{
  "router_noise": 0.1,
  "n_head": 6,
  "positions": "rope",
  "qk_norm": true,
  "attn_scale": 0.13,
  "init_std_qkv": 0.0175
}
Below are experts of layer 6 (counted from 0) of a mixture-of-experts language model. Rows are named router (the router's row for the expert), up (a neuron's input weights, with its number) and show model dimensions 128-255. Each number is 50 + 10 x the weight over its row's rms, rounded and kept within 0 to 99.
After each expert's rows: "gets" lists some tokens that make up at least twice as much of what it gets as of all text; "comes after" lists some tokens at least twice as common just before its tokens as in all text. This comes from a sample of Wikipedia text that the model never trained on. Tokens count by the router's weight.

# expert 26
router:44 37 42 75 38 38 62 42 40 43 50 43 40 52 52 36 52 40 38 56 34 44 64 54 38 57 56 36 39 54 54 56 52 65 47 37 55 52 57 63 43 54 56 61 41 44 50 58 57 50 31 44 70 55 52 51 51 57 61 55 43 43 46 66 63 43 40 64 48 46 62 62 55 43 56 54 57 49 38 48 39 45 58 52 50 27 49 59 30 56 61 43 65 43 46 37 56 49 44 62 34 59 54 62 49 45 56 42 30 47 39 45 50 63 42 46 59 55 67 49 65 73 40 39 60 44 37 60
up0:55 42 47 57 53 50 64 58 45 59 47 69 59 41 58 34 63 53 47 62 51 66 39 42 54 57 30 63 70 60 50 28 40 74 58 28 49 51 27 60 52 50 44 51 39 50 46 65 60 57 50 52 33 53 58 55 68 33 42 45 48 67 43 22 45 64 69 41 37 41 43 69 51 58 51 47 36 57 47 43 49 66 56 42 58 65 49 29 51 71 46 61 53 31 55 49 73 47 58 50 48 49 57 17 56 52 42 48 68 33 63 44 45 44 48 38 41 53 40 42 43 47 58 62 59 59 36 40
up1:51 27 56 40 30 49 61 42 52 46 45 74 52 68 58 42 50 45 51 48 50 52 36 33 33 60 48 68 70 54 59 48 52 40 43 53 50 46 44 57 52 56 57 55 61 54 42 40 27 29 24 47 47 48 50 58 36 43 49 40 46 61 47 46 31 59 53 41 53 46 56 62 36 64 56 45 41 58 62 21 43 65 46 47 59 56 51 60 59 52 66 54 46 60 51 59 58 59 55 42 38 56 71 38 57 54 60 45 80 65 58 53 43 36 49 37 40 32 46 65 63 43 57 40 45 51 50 25
up2:40 41 59 44 52 44 43 47 50 57 53 66 41 60 69 41 59 65 49 51 51 45 57 45 56 47 49 55 35 58 57 62 60 47 69 25 47 63 50 41 42 53 60 52 65 49 49 39 27 49 43 54 45 40 68 59 62 42 52 61 66 46 47 43 40 46 39 44 48 46 49 58 41 53 49 54 58 51 39 56 54 47 43 48 57 42 58 21 58 59 52 37 50 48 45 57 40 48 54 58 66 51 55 47 54 60 41 59 47 50 51 65 51 55 50 55 52 49 55 57 51 49 40 42 41 36 40 33
gets: " |", ":", " by", " on", "-", " –"
comes after: "\n", " ", " Born", " MF", " FW", " DF"

# expert 36
router:42 54 41 62 60 60 46 47 39 44 49 61 56 60 56 41 43 40 37 53 36 58 66 33 37 50 49 47 66 53 65 41 33 60 46 56 54 42 39 51 66 67 53 51 59 47 47 44 62 41 58 44 46 59 61 37 38 68 54 58 43 53 52 59 62 38 49 61 28 46 59 42 53 57 46 54 42 41 66 66 44 49 59 50 54 47 49 46 55 64 44 55 54 53 64 65 55 50 64 50 58 34 67 64 54 44 35 69 60 32 63 35 52 53 36 61 55 57 43 44 58 38 52 69 44 37 51 47
up0:40 37 43 33 37 47 68 54 50 55 58 46 67 29 48 54 67 43 37 52 64 47 42 36 55 46 43 47 54 41 61 36 42 54 53 58 41 62 66 68 56 53 44 56 45 41 54 45 33 49 35 68 50 68 52 51 45 42 60 54 48 44 54 34 33 66 61 48 70 51 42 80 57 62 56 42 41 47 45 43 46 55 46 42 42 66 45 61 55 52 48 61 59 69 46 55 81 57 49 41 60 44 57 41 66 51 49 53 41 61 60 49 52 34 62 40 51 49 55 31 48 37 58 41 60 62 49 52
up1:60 55 37 49 39 40 44 50 38 54 45 64 45 42 53 47 55 54 57 57 53 57 56 29 52 66 44 48 44 39 43 53 52 49 42 47 55 51 40 49 45 49 55 63 39 51 53 57 47 41 49 49 39 49 52 41 82 49 28 45 44 49 48 41 48 59 65 42 42 57 47 55 68 52 59 23 47 39 31 41 52 53 44 38 46 55 39 54 51 45 53 51 59 49 51 51 51 61 67 54 59 53 52 52 42 64 41 42 50 46 36 46 50 56 51 47 56 48 64 47 50 64 45 43 69 60 52 64
up2:55 68 55 51 55 61 56 50 58 44 54 60 53 52 49 50 53 76 45 61 43 47 43 44 68 56 47 37 43 50 43 57 63 36 59 55 56 59 45 43 55 42 63 34 47 47 48 65 48 52 44 51 54 50 41 39 41 49 47 47 53 76 44 57 54 47 56 57 57 47 48 42 37 43 46 58 40 51 40 61 54 73 50 37 43 66 49 31 56 48 78 35 39 54 54 56 56 49 45 51 55 45 54 29 60 44 54 45 36 45 47 52 47 60 54 39 45 45 42 48 40 31 47 64 57 57 58 39
gets: " 0", " 1", " 2", " 3", " ", " 4"
comes after: " |", "|", ";", ":", " /", "N"

# expert 6
router:51 62 54 57 65 53 43 63 47 37 35 60 62 53 58 42 44 65 56 71 63 53 34 53 58 49 51 59 41 55 43 44 48 44 45 68 67 57 54 50 46 55 42 61 56 42 59 43 43 35 50 39 49 51 69 44 31 51 60 50 65 66 53 57 62 49 49 56 41 56 68 36 36 54 40 46 41 51 53 42 46 52 41 52 69 40 40 55 52 68 51 55 58 59 51 53 51 49 38 30 62 50 53 48 47 48 42 57 66 52 54 41 34 39 30 57 42 72 47 59 37 53 49 67 43 46 67 37
up0:49 55 50 57 40 44 40 63 70 68 38 47 52 51 63 04 43 62 49 57 61 62 43 60 52 50 42 56 58 56 64 59 60 42 69 58 62 58 63 53 26 47 56 50 44 49 64 61 58 45 44 68 42 56 46 44 55 60 52 59 41 52 45 38 47 56 44 47 36 42 41 49 50 56 68 68 36 75 49 57 41 52 50 59 44 46 58 51 44 52 66 65 63 29 46 40 47 49 45 61 60 54 47 69 52 65 35 36 46 55 47 48 41 39 51 52 66 45 45 45 49 42 60 40 77 48 53 51
up1:71 42 47 33 51 44 43 53 69 40 53 71 61 54 53 36 38 45 59 59 51 57 52 50 47 60 52 61 40 41 45 48 63 46 48 52 43 60 42 63 42 59 43 50 48 61 51 52 50 46 59 58 50 61 42 46 55 47 42 58 53 53 50 43 64 65 54 46 52 69 48 45 74 59 37 51 57 72 40 75 49 57 43 43 45 53 38 56 51 31 42 59 55 45 75 54 46 42 51 37 60 43 36 60 44 54 44 49 45 40 39 61 45 36 51 61 59 47 28 46 68 42 49 38 49 58 44 53
up2:51 58 50 65 56 51 51 71 64 52 51 49 45 40 42 22 35 38 57 59 42 55 41 57 63 61 57 52 64 58 51 25 53 69 47 44 57 73 44 42 54 63 41 53 48 29 55 54 38 42 50 61 42 46 60 37 58 45 39 33 34 54 47 51 50 58 60 41 46 65 56 41 65 53 52 42 46 72 50 45 49 37 43 50 51 38 55 45 52 58 64 46 43 46 52 45 45 51 56 54 53 36 62 43 44 40 52 47 58 47 47 76 45 42 51 50 29 47 64 51 32 68 52 74 49 50 31 40
gets: " ", " A", " S", " P", " C", " K"
comes after: " |", " (", "-", ".", " \"", ":"

# expert 61
router:63 37 50 49 39 44 57 55 58 59 55 49 46 50 55 71 47 79 44 45 55 53 38 57 60 53 59 64 54 48 70 46 53 57 39 55 47 45 57 29 58 47 59 45 65 39 56 39 51 55 52 69 40 51 54 59 69 44 41 63 43 49 66 39 47 72 49 46 49 70 50 58 48 48 44 54 67 59 51 50 55 57 55 52 63 56 58 58 38 39 37 63 63 27 60 45 42 53 51 30 42 40 55 51 58 50 53 48 49 43 36 72 35 63 53 48 30 42 62 44 32 38 38 45 51 49 52 43
up0:37 37 50 47 40 16 39 62 45 48 66 56 56 52 56 54 49 49 51 36 37 61 49 45 57 41 32 44 51 51 63 39 67 55 58 46 32 49 49 56 50 38 46 51 52 37 35 39 61 42 23 47 54 56 52 48 62 51 47 56 57 50 58 44 64 48 53 49 51 46 63 63 42 42 45 47 56 34 57 49 48 54 49 43 33 59 47 33 50 47 51 45 52 46 58 48 57 47 51 43 45 37 59 46 57 49 62 68 53 41 61 46 50 53 56 51 42 58 43 50 58 42 54 64 57 50 41 41
up1:66 55 29 67 58 68 59 45 40 27 61 56 55 61 59 50 56 52 39 58 56 58 43 47 58 51 53 57 52 32 44 42 41 59 65 65 66 41 46 35 64 55 58 49 51 51 36 53 51 38 42 24 47 54 46 51 54 41 52 51 60 35 53 49 56 42 68 45 58 49 56 61 49 55 44 37 58 60 50 48 48 59 24 36 49 54 49 53 51 45 51 56 51 25 69 51 44 48 46 70 49 51 54 62 53 64 44 42 58 44 51 60 53 64 54 41 63 53 65 67 45 44 65 44 40 49 35 41
up2:50 47 37 65 56 39 47 59 66 39 36 48 60 55 44 52 48 37 45 56 52 64 35 49 81 53 38 62 60 48 54 54 46 54 49 63 58 51 43 36 35 47 34 62 52 49 75 50 46 36 47 59 62 45 34 55 54 58 61 47 47 68 48 34 35 61 57 48 61 61 44 48 42 33 57 38 54 48 53 46 53 42 47 49 39 34 53 57 55 42 71 44 39 42 37 55 62 39 75 36 61 51 72 66 30 54 79 65 50 56 79 52 48 40 51 46 51 65 61 58 45 52 64 64 58 60 54 55
gets: " the", " of", " other", " a", " more", " their"
comes after: " of", " a", " and", " with", " in", " for"

# expert 55
router:58 39 54 31 52 61 42 54 41 65 45 50 51 40 46 58 54 64 57 61 50 39 39 60 51 48 51 56 39 52 59 41 47 57 53 76 57 45 46 39 37 48 45 30 58 45 58 69 43 61 56 47 44 42 57 40 47 29 42 55 50 46 56 46 51 45 63 56 31 50 48 38 51 54 47 37 43 53 48 41 44 50 47 62 49 52 45 62 48 48 48 40 61 59 66 35 44 50 57 66 70 31 40 33 48 55 46 43 41 62 51 50 53 53 54 44 52 36 54 52 52 42 50 50 35 66 44 56
up0:43 49 33 38 68 48 53 58 60 39 58 60 34 69 45 41 45 37 66 40 39 54 45 52 46 55 58 58 50 53 51 55 50 72 35 42 48 53 44 51 65 59 44 79 56 44 36 26 23 50 47 56 45 22 53 57 49 38 46 38 41 41 55 65 49 59 64 30 59 57 40 44 23 47 53 36 57 55 54 39 49 53 58 52 54 51 52 54 59 39 51 44 38 53 37 58 55 49 44 42 45 40 56 47 57 48 70 46 53 39 37 53 25 29 40 45 40 54 58 49 53 69 51 69 75 47 59 40
up1:48 41 64 48 48 62 57 56 43 46 40 76 57 45 53 47 64 48 34 34 52 55 53 49 36 53 48 58 62 36 63 46 45 55 36 35 42 59 41 61 60 53 50 40 47 44 44 42 56 40 52 61 41 52 28 49 65 39 56 42 48 60 42 46 40 50 51 44 52 45 39 66 45 40 48 56 53 75 34 38 42 65 23 39 53 38 48 53 62 53 46 50 44 41 40 34 64 58 58 41 55 57 54 50 58 62 60 58 47 41 43 51 56 56 55 49 60 48 44 42 57 46 74 49 49 58 42 39
up2:53 58 39 49 51 41 61 60 65 46 57 64 62 69 49 36 74 53 55 55 18 45 75 39 68 66 45 39 43 42 54 57 56 46 46 43 45 52 51 55 43 50 42 59 39 36 63 44 39 48 43 59 58 48 49 47 60 41 63 35 52 74 46 45 44 52 53 44 50 49 39 54 63 44 53 53 61 54 53 66 45 63 44 46 48 42 32 49 51 59 68 51 34 43 47 51 59 53 49 48 50 40 56 65 58 46 41 45 45 52 43 38 16 33 74 44 53 59 47 48 57 54 66 46 44 49 63 36
gets: "\n", "==", "===", " \"", "====", " Genus"
comes after: "\n", " |", "==", " ==", "===", " ==="

# expert 13
router:36 46 30 57 55 60 45 34 72 54 38 58 43 61 50 61 48 49 31 60 37 44 40 63 67 33 55 54 43 50 41 59 71 56 47 52 56 65 51 54 60 60 34 53 53 44 32 41 32 49 63 40 69 57 55 38 56 36 25 39 41 42 66 41 63 64 49 56 39 68 60 45 28 68 58 44 39 66 57 34 55 41 55 51 61 53 60 43 40 54 51 55 62 64 46 33 47 37 40 51 30 56 42 43 53 45 34 50 64 60 58 54 48 35 38 43 50 38 54 54 44 53 48 24 47 57 66 53
up0:60 38 51 51 48 45 47 62 53 47 52 51 51 43 68 33 55 61 60 56 59 66 47 31 45 51 49 60 56 52 62 47 41 61 51 28 39 60 69 50 40 51 46 65 41 37 60 53 51 37 29 65 53 54 47 66 45 46 47 40 59 63 41 60 56 49 44 52 42 52 40 57 55 42 34 28 50 51 46 49 32 61 40 49 55 39 35 59 53 48 71 57 48 45 87 53 58 51 58 44 55 42 61 35 52 36 63 56 48 55 34 50 32 57 66 51 40 59 56 60 50 44 63 54 55 66 31 41
up1:65 36 39 42 67 43 75 48 61 40 53 60 66 68 44 53 52 56 58 56 47 70 52 46 57 52 47 56 58 63 53 53 49 57 41 48 46 66 62 44 63 55 42 66 48 63 54 41 53 52 49 54 45 51 41 52 22 47 43 49 63 60 48 48 33 52 45 51 47 42 59 45 33 47 42 34 47 55 38 61 39 53 52 50 66 47 47 55 55 40 57 44 47 36 48 56 41 71 32 45 65 52 61 54 44 45 61 47 40 62 37 61 47 47 41 46 44 63 56 52 41 46 71 72 46 36 37 32
up2:49 44 42 45 41 51 36 70 86 51 37 51 45 54 57 44 47 48 44 51 52 49 42 45 68 50 52 43 42 33 54 57 57 60 51 50 62 48 60 53 43 54 32 53 61 46 46 52 41 57 49 57 74 85 45 41 54 45 41 33 58 56 56 45 57 36 57 60 46 57 51 44 43 58 48 45 56 55 50 51 52 48 41 54 46 45 46 45 27 64 68 54 54 54 47 42 47 59 23 29 64 38 44 46 54 53 25 57 56 49 45 52 51 42 36 56 30 66 38 73 51 52 43 55 40 47 50 44
gets: "-", " ", "|", " (", "–", " re"
comes after: "\n", " |", "|", " al", " co", " non"

# expert 48
router:60 46 58 53 50 32 27 40 49 61 39 29 54 51 57 55 45 43 58 58 65 54 42 63 51 54 56 65 41 57 64 30 49 48 59 61 51 36 59 47 51 51 45 50 65 39 70 39 64 65 73 59 50 64 49 41 55 43 51 57 48 44 63 59 59 56 61 47 32 66 60 28 50 45 54 37 44 50 61 48 58 40 55 62 46 45 55 54 51 53 36 39 56 57 62 45 46 39 48 53 58 39 60 38 55 60 65 45 38 53 50 75 60 59 38 54 42 40 59 46 56 44 39 64 54 55 29 66
up0:46 65 57 62 51 63 57 50 47 46 57 52 69 59 58 52 50 59 61 58 60 68 63 45 58 62 46 51 48 52 44 53 66 43 43 47 58 70 60 42 53 50 49 55 37 25 46 48 31 46 45 68 49 50 57 55 59 42 50 48 48 65 53 41 42 48 29 43 58 31 54 67 50 44 53 59 73 68 44 52 41 52 58 42 47 48 63 56 60 55 40 52 47 47 30 67 50 51 54 58 48 44 41 51 49 54 53 59 43 54 54 47 45 56 41 42 30 72 60 65 52 55 52 62 59 60 57 67
up1:61 55 42 54 49 40 58 43 49 47 64 59 45 59 63 43 43 41 48 53 49 60 45 51 42 64 60 59 56 60 36 53 41 80 39 49 46 36 49 48 50 51 73 44 52 63 45 47 42 45 58 52 60 34 47 70 52 34 49 39 48 46 46 70 51 32 59 45 52 38 43 54 56 57 48 52 44 62 50 58 49 56 53 44 58 54 52 57 68 63 71 64 49 61 38 49 55 32 34 61 54 45 50 43 60 43 56 53 55 41 58 36 49 51 41 58 50 58 46 54 46 67 57 59 55 49 72 55
up2:50 64 51 66 42 59 45 42 33 47 44 42 51 65 52 49 65 57 55 49 39 63 36 49 80 43 60 48 55 52 55 40 49 39 58 50 46 42 65 45 41 68 43 52 42 68 44 58 32 44 54 62 50 52 46 43 54 38 46 55 52 50 41 57 60 52 38 45 36 41 50 52 55 47 49 67 51 59 50 48 48 55 47 45 50 72 52 73 53 29 62 57 54 49 62 39 46 61 42 56 52 47 48 44 44 41 36 34 57 44 63 42 62 47 44 42 61 65 34 52 70 64 44 51 40 44 58 45
gets: "\n", "==", "===", " \"", ".", "===="
comes after: "\n", " |", ".", "==", " ==", "==="

# expert 7
router:54 71 57 52 49 63 46 49 33 64 50 46 48 30 62 51 68 69 51 45 48 66 51 53 57 47 44 51 35 48 44 52 51 39 40 53 50 71 48 43 59 66 66 43 49 57 62 45 32 53 55 52 47 65 47 59 28 40 57 67 49 44 55 52 68 59 58 45 39 50 58 64 63 41 67 56 40 43 45 59 37 41 45 49 62 44 44 42 52 48 41 66 39 60 72 62 52 65 45 49 66 30 39 40 72 43 31 49 48 36 57 48 62 43 39 59 49 61 38 40 61 38 39 37 47 51 38 66
up0:61 41 65 55 45 47 43 50 59 69 72 43 45 51 63 38 59 46 53 33 51 67 51 36 63 43 44 76 43 51 56 45 65 45 65 60 67 54 49 42 43 50 35 46 54 46 54 54 53 37 38 45 50 42 34 49 61 36 49 58 45 46 53 57 52 51 39 78 26 58 48 52 48 44 60 38 38 58 26 67 42 40 48 50 44 58 41 42 45 50 62 54 36 43 56 64 48 71 51 59 50 58 43 59 58 47 36 52 49 56 39 67 45 49 65 40 61 74 45 62 50 53 46 71 76 46 34 54
up1:36 51 66 64 51 45 62 38 81 42 64 74 53 55 44 37 63 38 69 55 45 47 74 35 46 55 41 69 43 58 51 55 57 63 65 50 46 63 64 53 40 56 48 52 59 48 46 46 60 45 56 34 51 41 65 47 57 32 37 54 37 86 51 34 57 40 52 55 41 63 30 39 51 53 59 62 51 39 44 61 50 68 52 22 44 43 48 29 54 53 46 58 47 52 43 48 58 47 50 29 39 44 40 31 28 51 39 54 41 55 36 60 50 60 43 49 49 44 62 48 37 53 44 50 43 48 47 54
up2:49 54 44 66 35 50 50 60 40 51 46 41 52 42 46 56 51 67 59 55 39 63 41 39 52 46 57 70 48 56 68 53 52 47 52 52 55 67 43 64 47 68 37 48 68 58 45 63 64 41 61 58 55 45 43 45 48 29 70 36 34 37 58 44 58 55 51 65 37 59 41 44 60 44 49 56 43 69 58 39 55 67 36 46 64 43 47 67 38 49 44 48 54 45 64 40 43 48 53 36 49 58 46 62 48 46 41 48 58 48 29 67 36 46 39 41 42 51 58 63 51 66 39 61 41 58 68 52
gets: " a", " the", " one", " an", " 1", " two"
comes after: " a", " with", " in", " for", " on", "|"

# expert 59
router:61 64 60 66 49 45 57 49 57 59 57 46 31 43 43 56 49 48 56 33 49 37 42 53 68 32 69 50 39 45 31 37 50 61 44 39 55 53 38 43 58 58 45 44 40 48 67 64 34 58 45 52 58 62 61 53 39 55 43 42 52 58 62 49 46 51 68 52 56 63 52 43 72 47 52 45 54 51 31 67 39 39 39 63 38 51 59 55 46 48 64 39 48 45 41 45 64 35 57 50 54 67 54 58 47 76 35 39 48 52 32 52 74 36 44 36 55 50 73 42 44 47 57 58 39 49 68 66
up0:37 57 47 53 45 49 53 53 46 48 52 47 55 52 48 49 42 48 41 52 73 51 46 50 72 53 38 42 70 48 39 49 25 49 47 54 35 72 53 44 48 51 73 48 51 32 45 58 47 59 38 43 41 54 55 49 54 53 61 55 65 54 53 46 49 54 47 37 37 32 60 39 60 61 41 57 45 46 64 53 40 47 32 34 60 48 58 60 44 44 31 56 42 46 63 51 55 45 55 47 62 42 46 61 41 66 29 45 38 53 56 53 52 43 47 49 52 69 45 56 56 61 54 64 43 67 41 29
up1:33 53 51 45 60 40 35 55 53 47 61 59 52 59 42 50 47 61 52 50 54 62 40 39 58 46 48 65 53 41 52 51 73 68 52 42 54 55 64 42 49 67 59 60 39 53 48 39 52 52 52 40 57 58 48 45 56 65 49 61 29 70 43 39 59 52 41 53 31 50 45 33 47 41 61 60 47 47 41 50 47 50 76 60 42 38 57 36 41 35 49 46 56 51 62 52 62 34 57 25 49 48 53 44 51 63 57 60 65 53 63 49 59 44 38 51 44 51 42 61 50 59 47 48 41 56 62 48
up2:44 42 53 51 41 54 51 66 43 34 67 56 66 46 69 48 37 47 59 55 59 68 48 44 58 60 31 59 49 54 52 30 50 55 49 50 53 49 44 75 49 58 47 61 44 43 47 45 49 24 34 43 36 59 33 60 47 57 51 31 58 53 37 55 60 49 53 48 46 38 31 71 56 54 59 36 49 41 61 44 39 55 40 38 60 49 41 69 55 56 49 55 61 41 55 56 46 56 61 57 42 54 47 59 42 60 40 40 30 44 59 35 37 47 61 52 53 53 68 67 55 52 69 54 58 63 59 51
gets: " |", "|", ";", ":", "-", ");"
comes after: "\n", " ", ")", " 0", " Party", " —"

# expert 34
router:39 51 58 57 45 52 45 34 51 58 50 53 33 57 36 65 45 39 37 71 42 37 36 51 42 45 43 60 40 51 50 37 36 51 45 44 46 54 46 64 44 58 40 47 48 51 32 38 38 66 53 43 65 62 48 57 56 44 31 40 52 42 57 54 69 59 49 64 47 70 52 36 33 46 62 59 55 52 65 47 63 44 63 52 60 50 55 47 47 57 43 40 48 60 39 44 55 49 56 61 55 60 48 42 31 38 34 48 55 59 63 39 45 57 30 63 46 49 50 46 43 40 48 32 50 61 34 46
up0:60 59 59 41 32 45 69 43 73 54 36 70 46 70 50 51 46 57 61 50 46 47 54 50 52 50 35 62 53 44 63 44 64 52 63 49 46 39 57 35 62 55 51 50 50 44 48 41 58 49 41 51 43 31 50 50 64 36 52 47 60 67 38 42 43 44 45 54 50 47 50 55 42 40 45 56 61 43 43 64 61 69 58 47 41 23 55 41 50 48 57 39 37 30 37 43 52 60 49 38 61 55 61 56 49 56 65 56 43 36 38 55 46 36 49 42 41 57 53 61 52 40 46 47 57 43 62 46
up1:50 54 43 41 55 70 66 80 58 58 58 63 67 57 57 52 51 49 47 45 54 62 51 41 55 50 64 60 51 54 45 31 41 66 70 43 44 44 70 43 42 55 69 59 39 44 39 46 58 33 34 59 48 63 50 36 52 45 43 57 50 39 51 33 51 34 49 64 50 56 43 50 44 57 42 45 55 56 44 48 34 53 56 56 53 50 41 46 47 33 49 60 56 33 50 61 54 46 58 50 60 37 52 54 51 59 50 55 46 56 34 58 53 53 63 52 57 67 51 42 54 43 45 72 58 44 33 41
up2:47 59 52 45 50 52 52 44 57 53 56 34 49 60 54 40 59 36 55 46 41 44 41 35 42 44 49 56 49 60 41 18 37 54 61 52 59 49 42 35 52 54 54 48 65 52 59 42 55 44 29 55 51 67 60 43 44 52 23 53 59 49 39 39 23 42 40 40 42 41 49 57 60 57 37 41 54 65 46 67 28 46 54 49 44 44 59 59 60 51 44 66 48 52 53 52 49 73 39 51 46 40 42 53 55 60 52 57 59 57 49 54 62 38 49 58 43 51 58 47 61 57 36 78 46 49 44 53
gets: "-", " (", " \"", "|", "'", "/"
comes after: "\n", "\"", " al", " non", " Al", " song"

# expert 29
router:37 60 49 37 54 45 56 65 50 47 59 50 65 52 51 41 66 32 65 55 64 62 52 65 68 53 43 44 60 58 36 41 45 50 67 52 45 56 53 34 58 43 50 60 27 32 44 57 47 50 46 39 45 42 44 62 36 59 44 51 53 39 44 60 58 48 48 36 51 46 55 53 43 41 28 49 47 35 65 38 63 31 61 64 39 43 48 56 48 44 70 45 46 61 72 52 47 49 50 60 64 51 42 56 67 47 51 49 51 41 57 52 47 47 42 50 38 41 54 46 48 65 43 57 46 30 73 54
up0:62 53 48 40 77 43 58 79 38 30 45 43 56 71 57 54 44 56 62 60 49 58 54 51 48 56 59 52 44 65 61 69 44 58 44 63 27 44 34 46 41 51 34 39 50 48 46 44 25 48 64 52 40 27 58 51 59 39 48 45 42 48 61 61 52 52 36 38 30 58 58 48 33 39 57 39 73 51 45 38 42 48 50 43 36 38 38 61 43 28 60 58 63 51 45 44 62 32 40 56 55 41 58 50 44 46 44 62 50 44 49 49 35 62 69 31 44 53 55 61 64 57 53 66 52 58 57 43
up1:59 29 32 62 52 35 32 73 73 39 41 59 74 30 51 43 66 60 52 66 61 60 40 55 54 60 64 51 55 55 41 44 59 55 51 29 59 54 47 34 54 58 43 60 39 27 63 31 39 54 74 55 40 49 46 45 61 59 49 42 41 54 57 48 60 49 45 38 45 63 42 70 35 35 40 34 51 52 49 50 55 48 36 54 47 32 58 63 40 48 32 56 59 58 51 47 49 31 36 59 45 40 52 57 42 38 43 64 54 47 45 65 34 53 53 60 43 53 51 59 67 56 51 84 68 62 51 49
up2:63 47 36 55 47 30 29 54 50 47 47 44 27 65 49 28 49 84 51 57 57 56 38 51 68 51 68 51 60 47 57 34 59 65 46 54 68 26 59 44 44 47 47 76 57 43 39 56 52 58 39 47 66 49 70 36 46 44 47 45 53 51 56 56 51 42 59 42 38 49 48 69 35 56 41 37 46 51 46 52 61 47 32 36 50 46 48 64 21 64 49 60 50 35 55 37 40 48 32 51 28 59 45 49 65 48 56 50 58 46 41 61 61 42 58 63 42 56 51 55 57 54 51 44 44 69 46 59
gets: "\n", "==", " ==", "===", " ===", "---|---|---|---|"
comes after: ".", "\n", ")", " |", " =", "=="

# expert 4
router:38 48 66 40 60 58 57 66 50 63 45 31 42 49 43 47 38 36 61 34 53 50 68 45 59 44 34 46 44 50 35 57 53 64 69 50 45 37 58 46 57 49 62 46 42 55 30 65 60 36 49 35 65 58 41 57 53 37 61 51 47 50 40 57 72 28 31 75 28 57 59 57 37 61 56 55 49 43 42 49 42 39 54 61 58 52 48 42 35 53 55 48 66 38 40 43 42 49 57 41 56 48 41 68 52 55 57 54 50 38 41 36 61 27 43 37 62 56 52 48 44 52 44 41 42 47 62 59
up0:54 59 40 38 54 55 60 57 63 35 57 52 54 46 55 53 42 42 37 55 67 60 52 46 55 64 50 41 51 59 54 43 65 56 58 38 53 55 69 69 43 61 55 58 50 39 54 37 56 55 41 47 47 60 48 38 67 56 58 52 57 53 43 43 49 60 54 53 39 40 42 45 47 36 37 49 45 39 57 57 51 47 67 34 49 27 38 52 47 38 50 51 64 61 54 52 36 42 67 35 46 21 36 44 45 53 45 50 59 44 44 50 36 54 63 47 52 58 42 54 55 60 47 46 46 67 67 51
up1:51 62 29 48 36 44 51 37 67 53 51 66 52 68 48 41 40 49 48 54 37 66 58 35 57 55 41 50 50 63 60 43 57 36 61 60 47 43 79 55 36 57 33 49 49 43 52 35 47 43 43 45 59 51 47 51 51 51 55 42 64 57 50 38 50 46 56 54 50 56 53 37 45 42 46 39 60 49 38 56 53 74 61 60 32 44 43 55 45 35 54 49 23 49 48 60 49 56 37 23 49 51 51 46 57 51 41 38 59 49 46 53 66 41 62 63 42 54 55 58 64 41 49 47 62 39 47 16
up2:68 59 46 58 30 42 55 45 58 35 53 45 38 55 65 36 68 53 63 64 46 49 46 51 63 48 49 63 53 55 47 48 60 64 68 42 46 37 47 37 44 42 52 51 60 43 45 54 45 45 45 59 47 56 40 45 44 50 31 41 54 60 43 34 47 49 63 54 50 60 50 40 41 57 32 36 36 51 40 42 48 59 50 50 61 44 53 50 36 61 56 66 48 39 47 58 57 32 19 51 46 49 36 62 56 48 49 57 65 55 31 49 64 52 55 45 38 57 47 71 64 69 44 68 35 58 42 35
gets: " |", "|", ";", " 0;", "---|---|---|---|", " 0"
comes after: " ", " 0", " —", ")", " 1", " 2"